config.yaml
d_expert: 160
n_groups: 4
lr_router: 0.000447
norm: "rmsnorm"
norm_place: "pre"
qk_norm: true
parallel_block: false
init: "trunc"
init_std_down: 0.0
lr: 0.00147
warmup_steps: 261
batch_tokens: 131072
doc_mask: true
steps: 4380
Below are experts of layer 3 (counted from 0) of a mixture-of-experts language model. Rows are named router (the router's row for the expert), gate (a neuron's input weights, with its number), up (a neuron's input weights, with its number) and show model dimensions 0-127. Each number is 128 + 24 x the weight over its row's rms, rounded and kept within 0 to 255.
Before each expert's rows: "mostly gets" lists some tokens that are sent to it at least half of the time. This comes from a sample of Wikipedia text that the model never trained on.

# expert 6
mostly gets: " studied", " including", "History", "Career", " father", " god"
router [115 156 107 129  98 147  87  97 127 148 141 113  76 168 124 159 154 123 118 107 113 135 166 139 107 107 147 131  76 101 138 131 153 125 119  82 152 144 126 111 128 161 141 133  98 144 124 116 115 117 114 129  86 173 131 144 113 137 172 154 101 126 131 126 178 124 151 109 141 111  89 143 165 139 133 113 115 133 132 180 134 179 158 189 151 126 128 102 103 161 102 105  96 113 135 148 137 134 132 121 141 104 148 151 146 159 124 118 143 131 151  95 160 132 132 102 105 128 105 131 142 185 154 121 145  78 132 102]
gate0 [115 132 131 136  73 143 132 129 145 162 148 135 111 146 151 127 140 116 136 121 143 118 145 139 111 206 179 157 130 123 165 121  97 109 135 158 130 119 117 147 125 133 143 105  95 160 141 164  93 135 124 128 152 140 146 173 147  79  98  88 138 162 137 140 134 104 167 116 113  91 146 145 111 161 117 145 100 126 132 125  95 152 119 127 114 116 117  69 119 114 142 169 178  76 111 136 127 166 150 116 125  98 152 106 123 148 132 107 111 103 107 105 171 119 104 110 142 121 152 141 110 110 147 155 155 137 120 106]
up0 [133 155 107 128 151 105 126  91 124  79 122 125 139 111  88 113 146 142 121 158 105 128 123  89 115  93 134 103 126 120 160 119 154  91 127 142 133 138 137 154 157 113 128 152 151 112 153 187 116  96 153 158 111 126 102 101 161 114 136 168 146  78  85 127 126 133 140 119 101 123 124 125 125 149 112 106 140 126  96 119 141 139 102  87 128 135  70 121 132 132  91 157 145 174 116 109 139  96 105 119 113 130 136 102 116 131 159 125 102 160 136 108 112  83 116 122 119 106  86 128 101 173 112 123 133 154 141 109]
gate1 [162 156 133 147  85 137 145 114 136  94 165 117  99 144 126 152 141 164  91 121 142 129 169 142 139 115 162 146 107 135 157 139 153 114 106 101 127 115 116  97 119 131 118 135 113 137 152  86 138 131 102 151 106 119  77 144 108 147 150 143 112  77 130 150 155 135 136  77 123 135 138 162 147 106 127 106 122  96 148 161 140 114 116 143 184 122 106 124 146 142 160 137 124 114 141 167 103 125 147 112 200 121 120 117 164 120  90  83 113 123 186 134 140 127  84  88 134 128 107 134 165 126 162 121 119 132 146 114]
up1 [122 105 112 141 146 113 124 138 128  94 182 142 121 167 109 132 111  89 105 156  86 173  81 160 169 111 134 106 101  65 115 177 147 120 132 115 153 158 122 136  93 135 110 148  82 125 118 100 140 135 124 147 133 112 105 107 162  97 115 124 127 123 164 144  68 158 120 121 115 123 132 125 147 124 141  95 124 110 144 114 158 103 126 115 156 171 142 136 164 138 108  95 142 133 112 107 130 113 148 102 123 129 137 123 107 118 116 112 114 117 112 145 109 105 123 100 139 154 121 156 158  79 156 128 132 135 105 135]
gate2 [106 143 130 156 157 134  75 118  83 145  98 147 129 131  90 157 125 123 115 104  89 140 104 148 100 126 158 131 123  89 127 130 195  96 102 109 117 126 193 154 131 124 114 132 132 115 105 126 153 102 139 126 118 164 128 138 127 114 101 146 123  84 121 155 123  81 111  97 158 112 132 147 146 116 132 114 133 159 176 117 116 170 109 134 144 121 141  54 103 128 111 135 144 126 145 134 129 131 156 133 134 107  81 129 112 107 113 135  58 111 145 107 148 115 116 117 108 121 122 146 117 133 132 162 170 121 138 131]
up2 [142 137 120 153 124 124 144 131 145 143 113 156 140 145  94 133 134 109 125 125 147 141 117  70 159 102 147 166 142 165 107 150  89 143 113 109 139 135 108 140 107  46 124 133 141 137 142 107  83 132  85 139  58  91 136 120 153 127 118 155 132 114 146 127 110 192 119 173 120 144 130 181 109 129 118 119 124 114  89 109 128 104 155 114 147 124 100 154 123 123 129 163 143 120 127 122 132  58 110 114 113 171 134 110 101 136 143 114 181 136 125 172 140 108 147 116 179 140 141 158 133 175 158 133 152 129 136 143]

# expert 32
mostly gets: " been", " eventually", "On", " previously", " announced", " originally"
router [140  88 124 143 123 127 111 153 161 131 138 156 144 117 153 122 103 121 132 134 134 133 135 133 122 141 128 110 110 150 101 141 101 145 113 101 138 150  83  95 141 135 116 124 129 146 122 113 144 145 136 114 115 167 143 140 143 133 130  93 161 151 114 115 120 117 114  98 128 113 104 127 146 148  84 121 106 121 163 155 144  84 133  98 140  60  93 104 106 109 156  86 117 144 146 136 146 114  76 141 115 131 100 123 151 147 121 130 107 171 125 136  89 148 162 106 106 124  90 130 111  83 116  74 103 119  93 129]
gate0 [106  96 135 122 121 114 121 128  69 146 135 128 132 147 130 144 100 162 171  79 123 157  98 147 119 152 134 108 135 142 119 133 139 135  92 139 146 142 126  94 126 171 109 102 112 138 130  87 186 147 110 126 131 127 129 179 160 138 130 131 121 142 174 118 146 141 132 142 182 145 150  94  92 128 107 142 158 144  91 131 133 165 118 102 142 133 135 139 158 190 106 140 163 112 163 156 122 109 108 131 113 118 131 136 125 125 145  58  99 129 120 141 113 148 137 124  97 144 118 138  99 139 153 138 101 131 106 161]
up0 [126 131 114 138 116 137 141 134 114 114 173 143 112 193  97 106 112 146 136 147 163 143 129 118 113 143 113 130 105 129 126 108 133 123 167 146 114 125 126  98 141 126 125 128 139  91 149 124  69 131 143 118 112 157  98 115  93 118 120 138 111 130 124 100 137 181 152 148 117 125 142 140 140 141 156 120 139 118 122 133 151 115 129 135 143 150 111 198 144 148 150 157 138 113 105 109 140 112 133 145 129 171 174 141 122 143  91 104 144 141 133 126 134 105 149  88 123 112  94 152  85 157 105 124 141 133 137 150]
gate1 [113 162 154 125 165 110 132 144 119  90 116 105 108 127 164 133 117 134 152 131 115 119 136 133 122 105 117 143 131 130 132 126 113  94 114 126 185 155 107 113 103 100 123 127 127  88  87 140  85 131 157  72 121 120  83 128 100 124 103 162  95 141  49  99 116 165 104  79 122 112 105 100 157 165 117 132 130 138 154 130  92 126 181 148 109 125 128 149 157  97 170  80 117  83 119 144 134  92 105 110 132 116 178 101  75  87 108 133 104 117 131 157 117 117 160  94 151 131 119 100 160 124 110 130 139 124 123 132]
up1 [129 149 115 113 149  95 113 142 109  97 153  88 123 122 108 129  80 136 152 132 110 105 123 121 109 110 124 180 146 107 100 113 148 102 144 159 144 104  85 136 136 119 133 148 149 107 104 167  90 154 117  89 164 141 106  91 118  79 102 172 101 124  85 108 106 136 152 111 129 117  78 100 107 101 102 174 106 147 144 156 169  91 141 109 108 107 113 159 182  72 125 104 127 122  93  98 134 122 101 121 191  99 184  69  83 113 117 149 117 125 108 127  97 136 159 139 133 133 116 100 111 123 137 160 130 116 124 141]
gate2 [131 110 111 138  97 106 131 166 119 193 100 137 156  91  93 161 112 144 110 107  93 134 119  67 102 134 129 104 110 110 131 168 116 126 109 121 138 110 107 102 156 160 117 168 121  97 156 102 135  99 145 160 134 126 120  98 133 136 154  73 103 106 118 104 132 117 123 118 170  92 132 174 121 129 148 109 129 145 145 137 145 141  86 133 113 129 170 106 129 105 151  98 120 118 123 151  84 150 133 181 136 121  86 163 151 133  83 117 107 111 107 152 138 116 157  69 148 110 149 153 152 101 127 128  93 131 120  87]
up2 [135 155 101 123 140  96 163 133 123 158 103 131 100 124 153 163 113 136 157 141 143 125 133 140 153 110 132 111 107 138 123 158 140  97 177 153 151 123 130 127 133 134 142 105 121 154 194 142  92 110 110 151 181 148 101 123  96 148 129 121 130 127 151 135 125 142 147 120 136 117 135 136 160 182 128 134 156 135  94 154 153 154 103 104 113 140  84 107  74  92 122 109 123 103 107 111  96 141 137 118 123 113 109 161 114 119  91 137 199 123 156 101 115 117  71 151 145 109 134 131 139  92 118 175 135 110 100 124]

# expert 8
mostly gets: " brother", " wife", " studied", " including", "Career", " featuring"
router [121 114 112 136 121 120  97 115 169 152 146 128 116 136 135 124 145 151 117 116 158 131 142 135 135 116 151 136  74 137  93 112 129  96 105 123 140 161 117 113 139 144 112 109  95 135 130 143 133 121 144 134 116 172 144 140 167 173 168 131 133 152  93 114 166 147 149  62 153 108  88 114 157 152 130 153 137 127 148 169 108 138 140 184 160 107 135 148 163 129 124  92 102  98 129 136 144 144 120 107 158 126 116 152 135 146 130 121 138 135 141 104 111 125 138 129 116 116 102  85 129 185 153  95 164  86 139  96]
gate0 [143 118 124 177 126 150  77 125 116 125 141 151 159  86 147 143 111 126 119 126 182 111 122 140 116  94 163 193  89 110 140 152 129  99 107 107 126 129 112 129 101 146 163 136 160 120 158 116 141 155 142 145 139 139  93 138 132 151 105 142 121 121 176 132 133 117 122 105 151  96 113 170 115 127 133  96 115 121 114 149 132 122 136 111 124  75 131 125 120 139 148 145 127 156 130 130 110 161 134  97 104 159  97 105 131  97 110  87 102 143 138 115  82 144  78 133 124 141 150 135 133 110 169 117 141  86 127 133]
up0 [143 148 129  99 140 106 162  88 120 146 133  62  82 110 133 109 109 146 123 163  99 103 126 127 121 112 116 144 170  78 114 107 138 106 168 105  99  93 104 117 132 135 122 161 148 106 143 137 123 108 154 110 156 125 147 120 106 134 142 127 131 128 112 143 131 137 131 149 140 161 104 143 109 114 118 144 143 111 127 124 142 111 165 137  77 147 144 145 136  75 144 133 107 129 119 154 121 116 162  76 146 108 154 126  82 156 132 118 137 111  96 149 144 136 174 143 106 105 124 103 106 177  80 125 108 127 156 136]
gate1 [126 158 160 142 132 136 125 147 159 147 129 107 126  40 134 141 141 110 108 110 121  95 114 128 107 134 123 121 124 135 102 105 142 120  75 152 123  97 140 134  91  98  96 124 120  94 148 134 101 142 147 103 131 131  68 103 119  95 161 150 136 132 110 124 139 139 158  90 117 143 148  85 153 121 135 130  84 128 129 159  67 145 137 105 130 128 137 120 137  58 178 126 101 123 125 162 105  84  92 145 128 108 106  97 109 126 137 173 157 114 177  92 137 136  97 132 142 102 134 108 123 124 112 130 132 173 145  85]
up1 [129 136 107 118 161 165 113 105 184 142 121 138 132 109  90 105  70 156 150 115 137  86 134 162 119 123 163  99 128 125 104 107 146 102 129 118 130 117  72 105  87 143 150 112 116  96 126 158  85 129 127 155 134 108 118 122 137 154 116 115 130 103  92 153 136 132 147 156 132 112 119 101  92 115 136 179 102 132 146 121 145 137 141  90 120 117 138 171 165 112  88 134 151  73 110 147 123 122 122 154 128 110 111 128 101 133 124 115 157 120 139 171 127 110 121 113 143 110 115 130 110 151 145 117  88 149  96 127]
gate2 [149 106 151 135 125 116 143 116 156 147 116 166  99 130 117 132 151 106  83 107 145  96 183 148 151 112 153 110 125 137 141 134 159 117 142 103  81 116 148 116 127 165 129 128 140  90  97 129  87 121 105 136 139 100 132 121 154 140 138 166 134 147 102  95 161 116 118 113  69 164  96 143  96  85 127 165 101 131 128 113 140 111 150 130 157 148  95  94  97 142 132 136 130 125 100 113 157 121 116 152 151 105 110 133 142 156 138 122 156 117 185 104 157 154 128 104 128 145 103  91  93 150 145 111 137 113 126 118]
up2 [138 171 133 177 120 128  88 126 124 119 117 143 162 176 129 116 156  75 175 174 170 127 147 147 106 117 172 120  76 128  92 144 101 144 103  81 122 136  67  94  76 122 152 134 134 135 167 102 106 133 119 135  93 163 137  95 122 133 155 102 138 135 139 163 141 162 132 124 124 182  86 182 157 141 137 109 100 124 129 139 159 145  94 153 145 124 132 113 108 142 144 112 135 101 142 153 133 127  97 145 107 142  87  96 138  75 114 135 140 127 142 106  72 113 124 135 118 118  81 122 110 121  85 112 117  90  89 137]